{"num_hidden_layers": 12, "hidden_size": 128, "n_experts": 32, "experts_per_token": 2, "d_expert": 96, "d_shared_expert": 0, "hidden_act": "swiglu", "moe_layers": [1, 2, 3, 4, 5, 6, 7, 8, 9, 10, 11], "router_score": "sigmoid", "normalize_top_k": false, "routed_scale": 1.41, "balance_loss": 0.000598, "balance_bias": true, "init_std_router": 0.00644, "lr_router": 0.000515, "vocab_size": 16384, "norm": "rmsnorm", "norm_eps": 1e-05, "tie_word_embeddings": false, "optimizer": "soap_variant", "learning_rate": 0.00537, "beta1": 0.95, "beta2": 0.98, "batch_tokens": [32768, 65536, 98304], "max_seq_len": 256, "train_tokens": 598300000, "max_steps": 9416, "dataset": "wikipedia_en"}
Below are experts of layer 6 (counted from 0) of a mixture-of-experts language model. Rows are named router (the router's row for the expert), gate (a neuron's input weights, with its number), up (a neuron's input weights, with its number) and show model dimensions 0-31. Each number is 128 + 32 x the weight over its row's rms, rounded and kept within 0 to 255. Numbers have three digits each.
After each expert's rows: a language model's description of what the expert responds to. This comes from a sample of Wikipedia text that the model never trained on.

# expert 24
router:109068171088141098088145161174126180178140117124107202089076204124116084186119153134131129142158
gate0:165087119161200146153129182100092159122150120076166145109135149141120046142140133170161156134096
up0:113138111120100106112081122086149059135155146115082150147196124186111148077149129171055093129127
gate1:095128099165154132068171135178152145178072110135129164083173123111093138150146108170078137055131
up1:142148146178091096092133133065117133133164139161172137121089146111122105121142111134136132139147
gate2:083108112134130132127152179143150180116137132169127131094061145139149128073162163127120074093155
up2:093133100183137098121113168121104107163113116116132137161171118155106132232111109098078123170148
gate3:115103158084100064104113097102122124134163107133120171102063222191144138146163138098137144124157
up3:125190151159087096126116107131132113155134063087175152135057144161078171175132116068132162073144
gate4:165085142091165105083157135160116166162177107184135082060118086153123154130125076141097135111170
up4:106123059127161099095147131140102094168157130168105141100073095060137154059185174187120100106164
gate5:105168133182130136133154135147204165153140108146136169120102130165110102050107130060084107120125
up5:143146112096181130128127088108087167136176145130166129124138162093166134103143126175169164088143
What it handles: National and country adjectives. Nationality and country words like United States, American, British, National, plus the period in U.S., mostly in government or military text.

# expert 27
router:126072128122133108139159122111106152177124090169200185095124129080123108136136089144122187114142
gate14:137134153107104174201172112094080121129115122093134150111085110177173095151115070172153105154092
up14:127118142090040134136165164115132089162134118101095139129092159159086176192141146159107115112159
gate15:111178148186114116138141104132099101173123121086145141107113099128086129115185128097122105085177
up15:173160142114113098142143132107133080149148072083133164105091122098103090148187172140170154186189
gate16:119161137163130045089182140120096104132175131133125143053142116107142152136097121096076117153115
up16:141100123142204155178104150128149140107162099167164155112143167148082156163065104152124154098105
gate17:145125076148087122136134091117130165183151151089142154091115109143127090094079160056137141188135
up17:112153103132167164128128157094137092105097101152131139182140120172087125116076078150153115106122
gate18:103088087149142111120149160064125117119125131182169187093131138123150104137099113127088150119126
up18:074103041171170096158139105136137166152122125114106073104175128073184172142097157158146129116178
gate19:114101063131145121122161150073131049115171199124122128096171094135131087110123133110106103145085
up19:106142128169153106118144130110123117100139123066154123088165182079152121164103139136171135140156
What it handles: Institution and place name endings. Final words or pieces of institution and place names, such as University, School, County, City, -ford, -ville, Technology.

# expert 23
router:155094093129141135128093116163142181122131109171174126127074106119131107164048124151113095145130
gate14:138113067083149141095186128171130177088105127182104086084037137118130130091063118150127144154163
up14:138122113133120150093092116158130184148117132165043107099090173058118134090124154102171140138178
gate15:154130131099096149130165107131125160157102128114088091079078148159126172188142131145180096189184
up15:138074151134138131140121119142152096202091119105139172107034175104130118167116134117148084156135
gate16:128136079154180084113067136139116218120158165123132131152115118185148145172134166118120088072120
up16:158161146136161093113084103095115087103131169151156128128080106107102194054104095152227099110109
gate17:145086077128077127178155180111059181068106092150151117167138091080182067154117072111096144198098
up17:072121119152119033139097153131138129085089133122061101108150138123118108147089177162174126115115
gate18:144111072101167139119095091140139178131156100131170119164122127077104115114127138153163135149103
up18:090109180175118166190058149137130080110090112103130123111179110188163152104134106119182152100128
gate19:121169133205115134108120153132142139115132063131174135116153106142131073109135053138121151112115
up19:079119122124066152126176131156085099136112171106089110145106118145125186142128146134109080112162
What it handles: Numbers in sports tables. Digits, spaces, pipes and semicolons in sports scores and statistics, such as goal minutes 90' (pen.), scores 79–68, race schedules.

# expert 14
router:100115137138139117154074177135154184138109110174143145133060138118148098137085085081137141111154
gate0:145122152145105061070034132138101153100136098145147145193075155120150132105094124136098180114180
up0:130077121142115133138140126184118138151123159117154102044144106087094106074121140172091145158119
gate1:111119140113138136216126193113145147143107148115137105124060091116194195093080114147164118149104
up1:136110152108145112077164094122097121161167132153138101131187146169099147151150120143170124107114
gate2:152127145153117144106109119136172148177125116191134172128079098173104161141124146104112114094114
up2:134181086142119080177147109140113145123123103167117194079163016103140095101175120109107115081129
gate3:122090107113126140176139161124079084136149101131148139193085126172153100108134138175148093157189
up3:126144129152193119159184170132139133192178132114151140157144099087113095084139142155164124114152
gate4:161105138123069146130059122146181198114140096166176116170083115192150135056150127126182163127082
up4:128110166126148095135121145069149170096160092165153140090164086093169136135078111095175087149091
gate5:112115155115105144130110104102111155101121143122103157115052145158133167171090120161060080130139
up5:072145137128073081124163122135119122159136147131141076128168093127106112161111068118170142137098
What it handles: Table headers and pipes. Pipe separators, line breaks and header words in Wikipedia tables, such as Rank | Player, Date, Result, Nominated, Preceded.

# expert 28
router:149092125116113086130101164155109171118132116147166193147050144068085084166129156126145161156133
gate28:111127115133148098145178117150158160058067125111190122098138097149089103085115183149146151139117
up28:099151147144142157180141104115131098037094171097104091092086115172109056074096136178125149146128
gate29:120111167108084159139117147105135121151195074154135099118144102133150125128158130103125165153143
up29:132161121099135198107060145141122117193129112136154115123054161100138134127076154110138126133141
gate30:160114158079110133148102115202114112181132076095099122118089100140134174173140108076156163210132
up30:167110093115128068151127191158103198057099106099156153135137118085136167125063137144107138193178
gate31:141085114132166127103088139183188176062132083159117185135104160104164158136125091113224127092109
up31:153146168109129144158127155060129113172147103094147090165077106114121099094140124061106125091146
gate32:154111181121168047157160140098113132143140116120117096106096132086129116116172086074133057099122
up32:178139093088153055106085085137123130148122118080126161097108063100145135106105137163095151149111
gate33:097107112138110140160137170081164102176178124154144224100129163113108102172148109140182142159000
up33:145122133147132136065183151136137121119151127079107101092082191092117210088166161150146117118128
What it handles: Field separators. Colons, dashes and table pipes separating labels from values in lists, infoboxes and tables, e.g. Played for:, 1995–1996:, Film - role.

# expert 19
router:107121113117103112166122162133137144149165059150143186142090146121108101164111088113136154124163
gate14:103118173138164109160102154125131106110178071126143105113127130136110089125125135146099168171166
up14:104125132132113137155121156143116084148177098154133138107153098175132132159117145111096133163160
gate15:144196100080107159114103141167116096146099142172080227168119120134130084116121109159158115116122
up15:138121128129104137144117159000178188137146150134181096126134143106107130129113147086078123139081
gate16:126118098187121104100128101142160178113151136146150098116147157068147110149145133102089124148136
up16:119135175083120114159079125134164165151101059098095098162108121130213183161172137199125052154102
gate17:125119192112126124162114104145130148189123120149142181189159164114109120131141132136094150092167
up17:123145142101094125125120096147113108136137100100122133156077156109103123133146054169149053088116
gate18:111154143094159071163133120170106139077177103089136119138082160163133080141129167097085090110150
up18:136119103148041183087043122101122143160077118128108134130135141149146183120139134106143091154131
gate19:120165115136082113191175147055169107104149137120152134178091170097095118113131091090131213123202
up19:125096072174161102117183094109168123148156088162142074079158112153069169128133108084105105166079
What it handles: Mid-word name pieces. Word pieces inside foreign or unusual proper names, often surnames and places, such as Marseille, Côte, Boudreau, Feldkirchen.

# expert 31
router:117090165092149138092118148134132095106061112179116187131126107062027107143108111190139133148137
gate28:160158144117123140120141115128196113112143088148107178157133135099120126109143118099128103151130
up28:150180130135152089148120132130149185071095076115146180138153116082172146106154123133143157179121
gate29:117109139144157144123097098121142118114152106187148135166099093107086065130137189097165175139106
up29:164124136164140125212140126166172101113139160090145044141072127105123166159135166128103130144131
gate30:133090154167115057090117080070101148112179100182116138152138113122056114150144148127084114086139
up30:090189207160122163136117122173150067159153163127131113117089129148161085095106144133135133130135
gate31:090120147081181152080151117133082057165086109169116154166157128161068156124102110135114134142165
up31:143170097112130103093131114079162063075135111096139097077168127154142099153142134153084139139197
gate32:109132135048125109101141106161146126146127116135124138124158076076149113163130173140172129158134
up32:130145174121149118167094141170157219158113099161143164124180106094183108086141126133195147166090
gate33:109125147134145145110121113081095128129147105123084147134193165158094132130139143123137133128171
up33:165133091157115143149079131133112136114145163178179079100118127135162076051119157106147107107077
What it handles: Common nouns after determiners. Ordinary nouns following the, a or his in narrative prose, such as father, role, help, request, style, album.

# expert 9
router:134069174070130121096092118076166183119127108197133155144074118140127063120082157130122149122181
gate14:149091144097051156132112139067146112138114143133110188111108140203132082137133135098148115160164
up14:156120107107172126180203128160147137147136093087111070178111153139182201142135148071084153093087
gate15:161122149103138132098159152070118153166102191143122143118144125168100129132065193139148119095182
up15:126123091107129128145105103147131156126137107108162133149124110073126140103171073085150116091131
gate16:154103143092130112120132124104155130109102096230134136181142151140169120135113156150117076103202
up16:150117157144086116109123135140105147098102204205165107143135132131170169161125162083137105098146
gate17:127064099114134108108088126126220163126135090143092157155149120098166077105117161131116141110170
up17:139114158110082097179176106139093076153140174133142160089162075159129106164104111106181143084097
gate18:142120157132122101136081107122107151063136134175112129212123127125163165070113108118121085135187
up18:012171133096151133151189128143119112125123082130124074161138126174116100130116105120108090174134
gate19:074127116133110088090183161154162135166164094169126088133138154150155127113130125119106155113133
up19:135106152142106086134115150105073066089147164183216082115141111136090140149112123130137132113065
What it handles: Units and table separators. Units and symbols after numbers, such as km, ft, mi, %, °, and pipes separating numeric cells in tables.

# expert 0
router:076085155134152077087095159139105143121094060128098166185114104109087112171128097147172126144174
gate0:133108158168158116128134078095088145087137082109115150131055127135149125119137140164143097160128
up0:148141164165177075152132162134133058078189075157078113192108081155139125149116128158144147111123
gate1:134115140124149095080089105063127149105119134067119117165158095131111128137122090128137129075164
up1:095152172087102142092149114067045123172075078132133120185168122150124065164068137097164081164134
gate2:121083098147154093132088128102119121082148127111163094165099104149141180194178169135151125143074
up2:094111144115059168078159069110116185159208133074088149134094133134074113199102099086092128139158
gate3:128090120109127067169109167111126115104135091212113140161151132080127106126149092126103146195146
up3:143110135121180142100150128129174124148141067130088135140104108151055188107139103158105113093141
gate4:105115179149102014129085145114140085092156105157115169166136138164145166126143154181106126146037
up4:124116167163108104073147126099155168066130129183135138141152194162127109106104111188103112108140
gate5:116141145145178103126136138109153145169102061103152060123142112119086071106098156116180131161163
up5:135115125152126142110135179144111081138092175112136075144128176139131124105145160088134112129122
What it handles: List and table markup. Line-initial list dashes, table pipes and section-heading equals signs, plus list-entry words like born, Died, Succeeded.

# expert 18
router:157092108061112094137080113165110199176160086131159120125115086120137108121126118107107114131116
gate0:160113139133197097098138179099131152166171121137107135173137111154097105122131078157115104132118
up0:153090164102118125086122130138121131084147097145199083122146099102088153109107117163105107086105
gate1:140147117099153110067104113157114103174129095172133106139091086110133086065143041158118105157092
up1:108126020144141138111117101185120122151157136141125125124126066140123127095144087107159118154073
gate2:079113111114112113095137134140166189086106184083128118114115102120140057108166129127150118169164
up2:121088125122102083100117121095161181103112137098108123085168143122188079121170117121124124161193
gate3:198116091113140141172123141145145162162158131080133087155117110106189162125117128144071150203109
up3:112135089148104125132136109127092070114179151060118162162136178127102084135124160135133143099156
gate4:176123127112081122142110085137153188142154124121096151168109128097115162064159101135109105138107
up4:066082118105097116162135142146186094094092188088107175100110110108153132131166158179147078167081
gate5:140135095138127129166075081118103160188183121147109123168114088149127092071139159129148097127169
up5:177096114112131094094164153165161094117120141045167109178122110115066171123127126125147170098087
What it handles: Sports competition terms. Sports vocabulary in athlete articles and results tables, such as Cup, League, Championship, Division, team, and player positions.

# expert 21
router:153124161074127055111153124093141134177132072162149162117105129066094086136095072122126171082106
gate14:149130179140089139101181118114132137167103135121139124136080115149081084166118069168177142110101
up14:152172154134113102108150105083113131191106101167109145194109151140094125116090095136106154099076
gate15:100122126151125119123160143211114101123132184130182124105116100083068103152135135186176127078146
up15:142078172121161182094105161092138073129162110196108127184165113152086103071120093101132076094135
gate16:096155123106106129159146149139182156084104102138137124141097093138076114071126131128062148098081
up16:094167138129085085144167134090108151185137133119113162177128126123094172095081125103082133078082
gate17:081147139143109139165134162119112121120094129152077165148128108164116146158152146178097149122167
up17:097143109175131151109189116104165165132183160132160147058101189112094120085124088104133161144168
gate18:158152096089090079080171136117176128179124137168149181175156095166102083103146109106164181071091
up18:165164065114135155120088070144160080121098148157173087129142102151135107093092174150119131099091
gate19:103139134110106113076162130120148087024146142154134145123129143108141105144128078171162158097134
up19:081125104148104172037102157113114164143065168111097119165123152123116130131110189118092124135147
What it handles: Time-period nouns. Nouns naming periods or units of activity after a date or ordinal, such as season, century, year, game, episode.

# expert 12
router:129121107090074128160108184102113122137113104138109126153110136139091152112111132104125159150123
gate14:123063120179132118160091156192116118136065086112066146077157210107139118114165108089095167129140
up14:124174140131166120086102106076123157108156157200145124178121075117123104077148140114161102095111
gate15:131042137153104061113142101147128138057054136142120130148170070149090026089083134107142080111142
up15:136141121051050147129099146140142166147165114143089115156122149125158174111147070119083178127079
gate16:121185136114132071131097109129143168187090114121053134164132138118148101105137079152055152162109
up16:139178197142144123144067132122161120100149161055140169083119124103186062149146155110167138134124
gate17:136078112153193093134099174157132091169111120122147205096093107106130107102136124146126044114060
up17:109099107145091072127114096128099122125079149136180151122102139121139102130099119118138129111130
gate18:116118053137130151134126113144107136126133139123106151121116158105105119180163139073145126133090
up18:074151109112116107145112104127101146085138094137112109135070148063118108180113132122108165152166
gate19:127110063125085174157127123139084152119132141076096104099105113107098169108143079103097122135206
up19:095165086140124165165088082091131111126126121100113104179111075144086138143103127140106118150194
What it handles: Mid-word fragments. Short letter pieces inside longer, often rare or foreign words and names, such as Montp-ell-ier, verb-at-im, com-r-ades.